{
  "n_experts": 80,
  "moe_layers": [1, 2, 3, 4, 5, 6, 7, 8, 9, 10, 11, 12, 13, 14, 15, 16],
  "init_std_router": 0.0382,
  "head_dim": 32,
  "norm_place": "pre",
  "init_std_qkv": 0.0458,
  "lr_head": 0.0086,
  "decay_shape": "linear"
}
Below are experts of layer 14 (counted from 0) of a mixture-of-experts language model. Rows are named router (the router's row for the expert), up (a neuron's input weights, with its number), down (a neuron's output weights, with its number) and show model dimensions 0-159. Each number is 128 + 24 x the weight over its row's rms, rounded and kept within 0 to 255. Numbers have three digits each.
After each expert's rows: "comes before" lists some tokens at least twice as common just after its tokens as in all text; "mostly gets" lists some tokens that are sent to it at least half of the time. This comes from a sample of Wikipedia text that the model never trained on. Tokens count by the router's weight.

# expert 74
router:069119154084137164113098092096203146134100102081149123114113120147133098139125117144132190119123174116127117131113135096163141145085110120092137115099125100134128136111136112110124189118147131115123123149151121115165153132159079127133130111124131155169108101147137117108115160147074134118093110117116117201086123134135125129139167106165155117154081107149132093093108113083121122147121145139124143105152156141132129181134153109140141117115124124144126119108127131153149148115135142
up0:091170110083165156137122151110116138097115159126092118131074152124133099124105123120174118180067150079121140125159090126112150116130118142115139116143105099114103085124083122089158131127092120128133165137104152119126134111157147180101132112131106138163102131136132121130137081121128145139117126130146096129073114145135101138138130149115109123133119119134131139116120130136079078162173121117175139122126123116139111101123091143099136169173145115126083112128099128104083152149107177
down0:129084160162140111115137137118088147126162133132164151139155135089112116112131160147078133101148152104105171101144178135113102164100139123133151170142093129106096106132171112156124125087142136146101128153102116151123155105120110120131088099173159101175122069112139145116120121161123130127177140107149143102108142147144122097122127098116140148161143149139145120148131170110135144155122092143141112132113135113135161123108117135113058117097103102164132121094116133121121107107188089
up1:137111159141084162119122102101149118123106105125123146111168116099132107161142113138122129098162195155188154135119137140154117105081141109158148110110131133148109119148098151126094126129073123112161199092131117106124141141135159114166098098100154113110145113111097116110168122137125119079115127130165121182151111181114104136142153134155140102127136107120125131175160115121132137113097117164169116173094141100142125155136149147096119148097159126117142111135117135117139111161108106
down1:151131146124153105133116077126056106113152134112137128149132125141120129153141124135160166104117148110149167168131134163142094154138109104119164134109125104099077167168154121138117125140134134124120090126125118157161176183126134152148136085158146084106122120102144150122169152113108110112130146135084133154124124127143105065109136134154091126109129123156143107149118113140168115118100106097156079121151109136073132159107135099135163112100142125128125109120099173114137158128128181
comes before: "A", "S", "C", "R", "P", "N"
mostly gets: "B", "G", "U", "BC", "F", "C"

# expert 29
router:145094156115109148141101096110144140165083123114082099118123088140123104127110146123138177102133159129149140132105114178129126138166134106110108138143099117168107121159115138122067156099170148096123110144134075109142135133138111093140090092131120138138120113104155124102182144137136119142100125135119147140085105161157117051180141123107093125169147085094126104106121108100124162134103156133122157102115164141114106161132134113124156165117109144116144108140107111138102129112108143
up0:107122112136137159116090118074127114151138124105147107100143113183119158143125129139088110140103122105129190137096138149190117127144106148137148144153106161128126121104185156125131110122126130090111101170102115116118137101115154155144136145096102084132081165149123159125152161191156151192147119103169161135153116118087157116140150144126153167144132111123109122120120123138147184096118148112132139110155123111138138129118120123146107153150108156128161138106099148153150127126166107
down0:145115177124137118121078138132118107115126118155120118127098153127088165116064152134139117154108136144109160119142118128135120098106108140144154103116143151092140099141139131109149135145109138105143103133124124122122130152114151135155172132148113056133131109130149124094123147162162115111172179132116135152151057145149140105156115123116109169086120105132161139079150170073115144126125100140129125160125138152117185127142211110115127161132120113111126147086138112162110140136148128
up1:136102159122100113095177117122124153119128142184116121138137120141142138138134131163117189156065100147135140090129139110077136129110148124120101111114145104120124108146104115126148115111088106136154102116152089103164118158165173176169118105097132078145147105164063121128141136169073151098167119131119155112128164146120131112163116095130118145143140104114124143123147115118136116094120145134131107152085127142084136153111117101161140169108160123139080128151138132146135144126134137
down1:128155072098122146181120071094103121129127120100124173111122125149109121123137114118144156134140132139116158092102128143126156114127117124134098135103105088160126146159109090145087111161129101127082135142079185134115146116124114099108164148199123108125101134112156144089080108110130106128109109128147139102094113113143175105136118111124130139082170152093096137134143157093152101132134156134149120120129088144128127143104120157159155104133109147093147140117121103139099134094086106
comes before: ",", " |", ".", ")", "–", "–19"
mostly gets: " 2019", " 2016", " 2022", " 2018", " 2021", " 2024"

# expert 56
router:120096180127128148147136101083135152137125135086139115177099094128133142101119104179163147151128109117148120104145101116158143115151157117129117146150149142132123137176136152157138144082143157122106105119120139117155129135106133111142115101108131194139092105134152133122157108134115163148144132133104114117142098121109099111151187163113120156137098123073160109091077076113108166143126139100075139121091128137103108129122165097152105132108110136112128085109098119158162129109095139
up0:129125139106082132132157109091167106116143104124114104121123117144133101119113113139122159121101127095145144116162142104120139149174098087131129162134119144099142124133167140086105115123142117140149150184121128071147152171121143160143089147118111138122106107112090125132104069121111140114129122126081145124127114119138136143154112152161075104104096119086105109089088114114135138104137065164108136108140145141137119111167128116123095135178160132104172140115111134202141112113123160
down0:141117113134111122139141114165132118143149167163162111120102090141107174112131160125121089108126106125137110111190148125132105113088161144103115112144137093124129134105102135089122122137114139161116135112094118149141081159069112151129090184110055152071090112136142130136134124118132145115097083130156098106123141132139120144124111169113108157123104130194110141095137160142175103123147132126144122135131120138133106143141120114145168146143163118129125172136109125121098121184092118
up1:129163131108113140135096110117119115101131131150131156158121168131150162122132143133094144127099130119136147118164147121159091052122179168150161139148097115141105156130160131128125174116109158135108125106080127119111142118120070114129106165123137129081145122087102150148155165120085114126128130145145143118130123154172173102166174142125117142141110092126146107132127138189135114152130138174132110143121097142104135177136140103088143128136137181117114103111105110107152171108122153
down1:127126130132147127120112161152150120157139070114120140166102121099133105130158140082091147127100174139124106072139123127151129122142133123102120159128109101123112135104126129141127164126130141159129157104101210141125112132104082075106086137131097133144116107115072118120117150183165117109122133130200121136151133148142131109081140074149120119102143159098121137114145118101102162113108142156113165098097114113150145112135139160167120107138162153129123097118143095150144120138119143
comes before: "d", "s", "ch", "e", "st", "k"
mostly gets: " con", " Mi", " Con", " Vi", " Ko", " bi"

# expert 66
router:079131128087082170126114090073163134111068129111095097101119114180140145124138137157151106115121123100133116100098125131127177151145134187112095150103130135119137110158119126126142117133122150097124107144166109158101158162140148126170155125084115137128089086133119097119113109150116124176104119109138151156135118118129096101131133166124150125147118112094090120124139109138141141112145132132154134105078142080132123114154133120129113154098113133120171125111120120161095166121083175
up0:155178127138079115126133128161123141112080121113149151105091150123149141131105090140092102097110152089127103134116114113126133096106142132138144155136108143114124117165138112107166168123113109154185072151132161105112109118120136131161101108130120130176121182105092146057068123105113148127111149132136149139167115105152147129149166138144123140153103129104110128134115113134160148127138145143103118116108075138119088102146137176141105128119157165126129124103149140126153103089127177
down0:152127140148130111151109094102136155171160137109116130168164150135093117143145162143128128123097133109101120143149158095128151109124170138134152110138092111117094129113091114122134160144153110112104063089141095154150108111127119205145139120147161119117134116147137189159158143134139117131161124132141169110157105146135080097145107123180107170091123117106159136152123120138132154133089146118089116142140130120104138109134129091096123140147111147090128144151159180138095102089107149
up1:122120096138131090118119117100084172177195106101142113097103128104161118139091153085089138132110107089086142140095135107102122156122130134149114088144146105097093143153124157140120161062112125103108103169124129113160160109138165130129114130145125095092092105109091106121161138147146134127095126116112130092105108118127137124116164148110142115174162141122126120157134103143142149116118155146101093112101141154167161158119168139140161113147120121115132166109130127075142130119127107
down1:118136084171156140120097153104129121128155165090123148151079095119164107119178101136150100117112126086140148111127132140122162156101111112105119142130187128125097146115129140064128142114107168135111089124127139129097112165108115109118143110143125123148113147146076125141112139119085128124172148112115169085117134102134132068107128133140114116166136151099110139147152111172129183140127134066083111099119131095123111094110159113098145157124162130150141139114159108139109130138131112
comes before: "a", "o", "an", "i", "e", "ia"
mostly gets: "ñ", "ç", "iz", "ć", "í", "č"

# expert 58
router:104089156133120123136091095136158108131086115098086099120118128144155112110127118142108160124113134133151129085129137116151155116134097184106128081133115115152110075134097143129113135096152131084137103115139130075136160148129108119139147135112079126156106088109132118120165124183116144139131126131136131164105150126150112117144165179114154130130113076120121121107112097102118163107129158134118158100117190130167086146135136129116111136123151174145142119138057127120078134148113155
up0:162130122108133142113150160128129157115122110114129162126130123158116140155079096118140162119134094156075141143118131092128103134098108132131164069149123133177103128139102103088133145115131128090108130129122141130171112122151207137150144138140135132106107120130147161116087148132109140081103119126156124141118132139104138108123087131067126162140141077098126122123137123123177173136131112141146047116104095094113097098140135156139158144137097128153094103143123146111151155154152123
down0:151127083121100129119101129083140139122152192117133102103088138125080110124148120184100095132165151166110114110126156125149086142125130081120156121112107120125167141136119133106111067115113090124150110159139112115109130152167140135148116126133123109134128151085157095150160124126147118123145138122082146113134147087162142101112110123143141090114104151122136124145130126118093117123102161104179134175130161160105152122115131144148145129104126157091171118116120082090121086085134167
up1:127117117146153172126104143094162151143129107103145121110128113143132110119128165197129138140102149161137101116122117176119142136122119135092151143129150138135177156153140119138125101174139129102157134152147110111145131118122084096094139122075141154110164151082132150171130137133114102148111121151118118190137122154118079147104118084119128077159145094141099158120130150116129167134221131128123148130127115121152149122110167110116160091158141130127114125137090098109103148128117145
down1:084110135113101100157123124123183127135157170112114123115115124140157166101110141122133116122131136162131121142151085142101142112126189105101168131146143117095130108144087046140140113116129097151102164114085122124122137102126110130111106118096113113177135124127123059093134145149105125149114093132111140078152103106143136143133131113135161129117112114123128146171139105118125135122088107123117102074175164134152168151110128100130114126130145155160124148134171182143089124139123137
comes before: " of", " |", ",", "s", ".", " ("
mostly gets: " League", " University", " Award", " Championship", " Cup", "History"

# expert 59
router:118115164126080163131084086087151124142054135125122073160138114156168107110115121152095123113173140107137124097103112108135146097187083165103126145128118094127118081127103135111076171113137166124112114148160138110134142152134119127167127139111100131147117081119135120100183133159130108125100153115134133121125115129147107120119143146125140127143110121124141107146111113109135131102128123121145118087125151154101094140096145170152116119147167184099137139122116173150119164127102134
up0:118088102158134132102140125120138136152110150103098088163098188101126114107133157168130083114124143151097132088139123124129151124134105119150103128149110093111109107134128108132108162164104109173149097145163158148154161138098097118132162141113157136123125109121114140108150109158155135126134125120090121146130104101144112135135100160104159124117116132101108145126099108106123118102155165072108105145143114122077092121082121160160098113123114108103133133134164127146198122150099058
down0:131130154166132090121173132127090116106106115112116139133112095097130141184111124145144129122123186127134124116136092151156148121123172099135098101161131124145125162160128085138138113076125151124139144122112064119073140129114165189144128081118100134146096110114119153144118134109134133130147139167152088124090155088120155100138104156161137108116159141112129130151136134069116144099118076137189160111111114121130102141105102100099119118122140131153135142111134130094106112092134120
up1:125152162125115113150148121113151164136127136120128093177155082151128100118138114159140080092081145112112145131134126121121072097095081147148165121125099126147098181142113140167105139132139093114100128138130155155124120091161117107108153118164118135167089117107168111129145168115117189179114128130137109112126087094126139124129163129168132130149160120102083129128118132128111155063112122124148105128117151149125146110090119130111145162136096151150135175142152153109142122137110152
down1:131098120093136131102156130141097112102116060120151103134093145150177121130122105090083117131130095150128131081132168126131133138111150111148140118182131171119092120152112083149161144124124121148100143129142131108117119155133132096127182128149159160142149125142136150147102119122166113128119150177076115124120137135130114164120166134162126140139121141136164120148125127152143192152089146113151120164125099151168128130136081138128146146149140141132161162133126151149071101181123097
comes before: ",", "er", " of", " (", " and", "\""
mostly gets: " Park", " River", " Island", "ville", " Air", " Center"

# expert 75
router:112079137128106135098122122115130145137095143105129092159112152154114143140133120143111150113147117113137130129113074151181129113146125139126136142129114092145086117139120142136143109166157160131173108131121130125165160122176076142144117117120139141130125153092139099107134170130103105152106108074108088197126119148150113082115148159137113126136129129101158158103099117084112158130140148130122195090108150126145126149166179121127155139084116118096134143123102155177168153137118125
up0:095130109142093156153132135151091150139124145184125115115120120119152157165132091168143143170075168102126116138118110102107163142114162133107132159118120144152133182115122103130166133170150125122131152153113122151127150100130100107092143131105154089103123131133106106139116096137114124136148151093109136119144112157134127113100161115166083140151147152145142111101114109135119162154125153126150093143120116117064164133176160148134124176182119123148101075173117130122113114152160155
down0:117103142120136177146104098083151127138147141141105159112120059144096099106123115123103142151153166135094127126112166124146128136156148110131174128143112127144104102122126193111125143136131125132137157123120116127123127098099125147142145137139124144110077156123128142135121115147155109143119133127121122109124152111118118108151079162163111152062155107142121130144103090120109060116142130115161120140153139173154082116088125178100108153111072140113151116084180111106118117092134148
up1:164148123088099143101116123139133115131129140129127143115118102161141119121086184094112119132116116121098119162166148125133117102101125153125081136126160120079141112123123132124114109113135137124126117099122155152133116108106144104100109164112156090149139146137125136103141175139129129156141138113147116140153122172136160098094096174138123125094206129120150126127132125132120110153164142138143112135128108117139096115127166136141109133126116103114168132232115103105066149177133074
down1:147101107122159118133067071169081129152106091127134064124093111118114115094145126159126107148127123139171121121148082084118150089113108092150124122131109132152122145132132126151120132142147102118142143105151141151086112160188116150086117100136131156162126138090130129139132115092102138092135142130120142146146140134114114197154162124116128136130079105148087156137156146174127150110135092131099130113129150121154143106123122097134140101133137086113136116121123120096167167113090146
comes before: " the", " a", " ", " and", " which", " an"
mostly gets: " and", " with", "),", " including", " when", " through"

# expert 47
router:097095156096082149149126107125140123136092107103123124122124103160129152134127149128154137090121143107096129129098138119125125103194092168105151110134130141164093098142116149170093161092146168098092137128153122114176137126152125121150126100154120149170083126132164137098146131146129103139088172105079099167122126124122112093133151178128164103142146087122106130104115104124105179103136160145094139091126127102127125154121142125113126142117147143119124138116102155108083142170096119
up0:147067140115122101110130165130144123097153125075135145131137138165120117117097104198096139114133104159131141135158129081101153096124179120136124072167153104152142146137127107188126101115147114137149147150153130134186104135103151090099107156126167166135157135101147153083129121144141109137135134164139114103097130118146135132159139062140130145111124140105159135104117176109119118143111150121117102125121128133121131127135116144106149121148139149138137211130097117133140110106125119
down0:130111113133140144164171113127134129098114076125122144147112123121053159140104091119142166090123155124146147129138147099154137142158142178137120098079142162142162100101160102111114124110154157144172116168138143180151126136139137115114161106101115155131171140106153147154163103105161114168138131149122128124128119136121118142073171137106160106149147096129116160143134102108121133155103119140140115082129101072130154118175159095125144119165158136123137074117121121130132114126121136
up1:110153140156131148045078086129145105103157125156161120083151142173130099138125122102122146134167145115119137149112111092125157162121109101169138123099126163133096132150137124132141141156148127128098113135087152090128117137131110124146119140152137109119122125128153133133139173138144142137126164150153155128121126150114096121113149122175128118121128162123083150162172139167132153133125120161136101112098103106120085134089189169167143116096137130099115082122165099156106164124133097
down1:128138199091131121117110134127105135092096104126111174141158157100133106107124132161114163139143088137102153157148111144165130154110097171116113125137111111155162113144087106137147117116136115111141120101133127150107169113126118096151154125103138125135120103128089095145111155110140127093129130146131114158149084120133127146148134078103082129170102099077155151096128101155089144130118086113113137170149177131144157125132131139139126138098193129098175141127114142131159118103161098
comes before: ",", " |", "\n", " (", ";", "."
mostly gets: "ville", " England", " London", "ć", " India", "ford"

# expert 71
router:121110140133136136113103084116139138129129097123132075117110105123150140145112139133120140087133108131150156129086108121127130107173151151144067157101093083148073133128145145179098147096134154122165104130133100171169155129131087145167138139165134140163120125112134119141131160149108124164107116117108099180136107148139121077150111176144112142137116142100147170130126116111112132082105144091112146121090154131104103152160136121114118161108174142095148134152108139149173159120114153
up0:162085111114132144138135095133130134130164138111121096159140133137132125141087119146126099070107124141140145147083143091111109144106145122138150137125176132142085098121101165118145126078103102129129131118156152119118144145152059116133095153118120111106148145141138136101132136100106134138117106141127168129117164112112165139141167082116094131107103105095146147130113108187092159162096139182138141161137162118138086151095100078162132089125130111134152114128099120097151118093092141
down0:106132123083150159133170138106120117159109115156140155102161152143133123179085149155141145136107111112099134166108121119146076144136100113125093155149102140140098128101097116101133135149140123126109111149112126118108160114106106106143112142102155121141073169139153146113097150158153131148149138130103084080124132093133108122080119131112125098166139091131104158130112147147092134138110138161181082149121128156126126143098088094141084109131112073101111168105114106136138089110108110
up1:134168180082153162072131080112119130161136127162133126126140129135092133144123149126147134116120119137135144110123108130174138134161133160104152099104130133157101141129127129113097118100123121109089145161145119148129157139116117104106165150112123105098111096105111135128135201133149128181161121158098102133126098089144128140074130151107143080122125142163080097123082119121151157134110095110132170109072129107103134118099132131124154081161140126109130123139139130152120146125165178
down1:130099123083058152075103144149162110133151131137114165130121122137102125145133134125129101126102124120048157104119091134103100108086154119099103097134120111159145103057175115113108114162159151095130138121131156114123111171141084141129141157137111106137186162131124110167095138131132138102141104129109144136119159157140124145141121118177123131098162140154158137124149113128105116130121140072151080125140097133130129144146076138103115151118108148134129142123131134139128150127162146
comes before: " the", " a", " his", " to", " in", " an"
mostly gets: " on", " between", " during", " from", " made", " through"

# expert 21
router:130115123148118137144141137128133158106124163134087122145132137146154097042142113146126149074120083121177115127134091095155137125109152143131134124114078105144127112148087190154106133130140133091178135148144123166111153128097109106132119111145117128141125081110141123109160152119136127126137118107117141163110157145130107120137141162119131133167105106102130157125136114111136101098147180123113168062111152087116109134166126106120105131116122172107138111116072113133132146177115169
up0:138116130111124114124142137136136126071098116130130129135098068078125130126138100109072109134115134119110135111109149086126140117118150155166098104093057105123130164105118111129109139092102089099096137128136103123134170074121116126119100150181131132119157111111159120126108174146170128153126136135112135055138139114111157125128120127152100136141107121137163119154126140143100136089108120162106122118116182143130062115087147149156172125131129129136170115135110146109138105113097127
down0:148118155109111187159120124149156107134141101177125138138128132119100110139162121126101137126172119164119081117174119167163141119119130143137153071107126139138109128139133140147171086136165135116182101095145112109123164112113150143116169124111094161077113133119110118106138095129078088124122170101142132179136142150140133136128131171121119134129176109143134123107109148119106123127150123115119122108116166102140166096113158079122102157070140141077114143142101127148139113124141162
up1:136143125123144119106156124107191149094152146114142106087110147141187140176143108158139120113182119124144111144123108095138160131147118155099137120106140084095142135088111128115101120114096138102131172132140127123155102078103153125144127142120137120142125143111167087125052117124156112177104086107128126098116097096158132120139129160087147091166106122127131155112133111114124151124173115106157131120156134120105100105107117181139153107157137123138118129150111087170132168120136139
down1:125118118128100146078105149131124172169118138150148190130120152124165156110118131112160160105168161106155155148101118132148133162126108144114091074117107129122179106125099116125119137124145132135098143131104125070139068116128103123124137158129125136150125161100121136121096130104118091153116139118146110106148169154133124114145140113112132118126150123126161213108107085144138144143140121154071107146128132139142155149123101095152140113129069121123146106078106144079129130141135156
comes before: " of", ".", ",", "ion", " and", "ide"
mostly gets: "ities", " success", "ations", " women", " services", " Women"

# expert 77
router:087136133136107140105088136126183126163092127131137112121103128141111118102149120113140140132150148124108168078109093155141155118163124128135138146120098101134095123140143137137089150114107154124120115095152112096148192110147112121161121142148119172183111135143125131093108157149099130162126086121111153142133107137107096113156139141158127120156123114114154127120105130113112141082141194124076146114120133138140094139122145085089136105079134125141118118142132216162129143119091156
up0:130126123150176152132117091107130157120123138124132121106095111119172152098151120116135100132129144126106121147142168146130071120123105139125131174133156155128086106128102161112116152169132132126106106134140140102116148167117137101152116183133126103083164109137157106133137137159129116151112153118148162068143167145115143125136133148122105106128070125126113126121190116157125120124093157202147141105143184119166172071117095148143140120117125114115125150100139136133105107168158129
down0:137122094131118133158164137143158131110126119127144114132132148085099141138137164156122072157120169135094114095129141135167097117122127188100125111142166147114139144157113164157165153096129141089176097114094091131126092154163164134143135147148063157121128140129145112157127118100115110133170123067143109106119109100123159133103108101137136139117138135173126137139138128113159110128122131143137115113149129132120142147119070095174142139122135185096125086093157135119141113132080145
up1:115124171145114112072152116149143135105130104119122106107161123101137100129114105130133137165095151160125103068112121124156144161118125073092134150064106140128128125106111128127124148126097124146122125131151159147132121146121152098122187124118115127137079144096082086127123150143128164160067122107146129122132130136144145158100168160105152126139168176138125159120122107099141109079139116146124087142138084153154108100138134143168117112079174095144127154156124138114115130114135110
down1:145089169075137149098172083161082154129129171107118142181158117103153126177087158133126119136136123170143143107124113121133103140098157121180146120113117128119171131164123112118084147127159090150174134143146110114134120136112132145162169168125120137099115107118137139165160119110123146114112117126066132154135120122112138106085140095123110122157116127127124144133146114109121130149148086117117103116113088148156093108134113102179162175107154139138151127146126092158150128141139138
comes before: " the", " he", ":", " that", " list", " it"
mostly gets: " because", "After", " Born", " said", " when", " announced"

# expert 68
router:134126135147113166134122128069141132129104147112139117160120110136169094089107107141147130094102116120119153117093138125115136120132092156121100139115092118123072109131107129125132145094178154078093129146187141094144167151117125080129150144136124122158081138134130106084142155129141161122119135096168152127109107181135093154141175164115115102151143125099131115118156142107140138099137131114119105064098178132139106149144131106130128131113145140104144158127089158106095174155123125
up0:115111102101120096071094168117201107126152171110097115165150109138099162133113140138122153122108110111143116136104111144099133176144154118100125163135154116125125118197128136126140111127152124103134091078163137139144123105163109143079133141159099129109085139151107137102111172103143132119101142110160111121130106136143156138095126112091134139151117127101154132160113113154140074114127124128138138183103153112169129127158173125085158097127137137113131126110111115146131114080136115
down0:123118144128085129109116123123157115127106164146134118146122150115104100124149127141105060118106151145110136135100150138137108112131133116118108106139148079133111115107153159136115156092152120111121143107095105121142117078142113136151111099137098128075139143051143145113129161152107129141095096164124125099125143133101124135156100129130174143116180125115136099120048151198160165127137128156138114141143105109169160116134105098154170142161143102113148127137133082140165108119147132
up1:104104112106102091099125164149152150133104134120147131108089130145122125147121141130129135129130117148108151125124152164150104147111144112102134139117181170112136142123153181147140199117125129137172111127114166132159136116103111176119093104154154180146113157163142119088138130086114134143147114109114157127089118156095178162130167140099141114161122139138102143132124135084158140130115193119156140114129114092099132194114114134088102108121143138113089131113127119172109103136102127
down1:117090130061095119164181098182136132138135122078116119102150110124127114158128117147125157109103148107118132149088109129131118085145112128155128104122104129119103083152112118147143154136115154092144152158109102145157139131151126159095160118137140097154136114174116127126135097142140124102096150118082112140137150135092103085104127113125174141162123144123134083094140160107157109128089136200181168142139128083127118127131151110127101112102125130148180113125147118113141116131104118
comes before: "\n", " The", " In", " He", "s", " It"
mostly gets: " ==", " University", " School", " William", " College", " John"

# expert 76
router:093150138115096146165117143136124128115135166124118097154135126110163109098126125152141125097149116113127123118118149100108121148155093171114121119142119105138100105138080184161097140147143173080127123098173133109133136107121118094162110166129109128123100084096121150088146117166122126135123091078095145130112134151099108101132122143134092125191142102114152126091087138112076170126112104126133122109109158155147076140147147101112132145139140173082127137108120123129090132103125172
up0:086129088126172150130112159148177131092126145161124137103089164116146138147141146116123108158099116095140144140135116164126112112077165157135122126116124104102100119100123167124096097155100108113146130127137165121077160160150146098127111107119105137102114082108116121154130112131159116153143132157105098142092133109124135095129134132129157135103103174112090151124083133106095114091131150116168142148176135134111078141148133163120152168148104195121125160099129154137113128101101136
down0:101117153136152081138148095119119104134103126117142118095151122098137148106139142085154132157107087173091140143120141132151118120107116121103116158125156116112120079114137098125108146128133132126146134118088079141147103143124075144132154127116114170138141179116094130127125121142102141105131151109145115100118139103131080066148094102160096094094106128163128086081140157136114066084086144101138122122138128106143135135134120090145107133120130073141118120139126154053124138137142125
up1:119098156105126150167144146191095124106152129089134128150123134100170072166142086108172153130134113116118101110118108084105150123157119114143096147113144155126108182140169106169096098090087140113174174161143102158130138116119141133124088124072110131135136110115120115167149114162149128114112127127133144115153113117120167135117137110134105172115114104128162105147160146081129130120110110156104143107127175119132118147147152146121145134109141189138150138135098131111107128161123122
down1:125116112140167130156104119108094110128161128129169088135120130128111114099187108095127176128118149096126102106122168103133122181101152133131154134117105136125137140177159069164145112110095143080082118101102166101127177113126122148131168114129102134121130143115105123120155118146093138116145166148104051118151121115108138123136132130122104134158126099129141160113171156139137138122072117132130174129090098134120148131100127122096146120144098170088111102108097125106124139151139131
comes before: " |", "\n", " in", ",", ":", " by"
mostly gets: " Christ", " children", "ography", "History", " information", "ers"

# expert 11
router:087140184097114135129123133100172133164124126125106093181124149159119110124135119153167136140125107124180151154085143104109164106154136141130145143144158132129110144150113132177136146151119129147115107177170111090143127156145083104148121143110109146197118124126125092130148112150099124126115145106106114140133105141133118138125140177111119139154144091097130142131168124130116159128115140144099130135070201123106100185172161125093133092119120140131145153104123141106140124102113141
up0:104138137102122088134103148156109147131112113111113113165054154126121173165112120139151168186101169119122052123114113145142132122119101096115139141125118103079140097102129128134122119112104108140175132133150146128128148137184089136119127131079127126131090152141129123104158130198120122120108148151132128183164119165117100157130156119144075094129139140104110105156111148129164099129116111130110131160133115133089109120166129145112115159105115135157130119106125148138155133149142142
down0:121174091149147147128127113106086103146126152087110147148122077110151143121119185131129122138132151110162142152160123139137117122127121067184145120116126122128122114131140111135105124125117132155169127149112160171086189157109114111158140144186084096133100116073099100135122108141150153085154134118134153104113162161140124143147165146107113127126140155132174095151124118161147125129097108139124162139112152131158146115145147163117182153139113132133138183117154129110145161141132134
up1:131120113119143143146109120125153162104127128161144121126194096121119092115124166078178140122154115124147104113093133131127137124146096136134135121087146128157098126164147123120103132138136160152129143119096174075096182158110138178140151131122114129117098077110096102096128129095128210106166166065101102144140122141175117145115133168139117129150134120130104152126133125073116141151120138144141105106157097118137113124133130134117131141108137084119132119143141107096093146132100117
down1:151110103145141142127094139093119119102129141127103145158114139128119140130133104127148121143148128135130132146109118126107163128119117129161130108152117178121161173180105134150160120149058152099127127159149123088100087126140120085118094116100134162138142108116159140075142119160120114109168148142143135132124128148125112149120142130123161126166119126133076157182114157147101105138145110171143146183142134170088114088098126151096119107133175142137125066136114097137075100102111118
comes before: " by", "ia", " the", " to", "ian", " in"
mostly gets: "led", " won", " called", " named", " served", "ified"

# expert 13
router:135107121117107144117121106147140138128127123121124138140136112123116150112094112135111151110153093140163107131079110116137159129211139168120070116109112132118103141130127153178137147166169154145135147150165089130138150158170112116154145139127144116131120134142112116107130176161124135158131098089102130179089103147138110079138142148124103121179120112094150117111133124075120138120129146133107141111076153093101105165160150097148113142100136132068108141106120176157152149117119124
up0:124170117117149116125131132120148140158141110139103155103163109150112079154158105140178128095113137148119102096111111097114161086168131146138152128112147105141112170125150132100118169143110158106179087113127119106187097152120112128117175128142128108157098105130153122121156148119148154139109157078163077126135134090139109151131167147101141156088130149148134141131113121121133121121122102118158156181129127152104102123146146143148125159103088146143102122105103128144148113069161085
down0:135119104162098161139145095154106141105141171102097105118149119134157123123116182147105119119109153148156093135165083121121081124084145129102161110195146149158147093128145124143142129091107108112121134143146115115100118154129193137105144119126136149112154092143124140095128159109104099114136105128136127110143117153094112108100156145140145112154106134173120137143079113125111121137137144117077106099137113134103113123123104077092134100189097142122103138078082145111132152146142141
up1:123127110151125142189118181082171120099135154158096118113141099107144140138116093124107141154141084169187128136118089121136135139139132155108137109088122131074117120122155116132116127157165109111096128119129110101133129154111171112142105142105111136167142111129129133097115168144156073168145137134141089144131096117125116146103133126118088111131114146126100164145142121120182078095178144137171125150095156139099126162123116135154145095170116127114115144177132142147139125136160132
down1:119134112099098154148128159148110134127178133160154119106144113142171108168142089163133101138087133127129123125141092162088149125175143098093097143120093087108131126110184141159134128164144122105130137098101093093131126117139177098139147117109161124132103129150100153135098128094124165173156129127151142113124111091133151126093127127144069139157113111120144158115138153175088109107133157128128118165110137136107104098141152125113096107081107093119080141148133091111112152110135128
comes before: " ", " the", " be", " a", " to", " re"
mostly gets: " been", " would", " have", " also", " has", " had"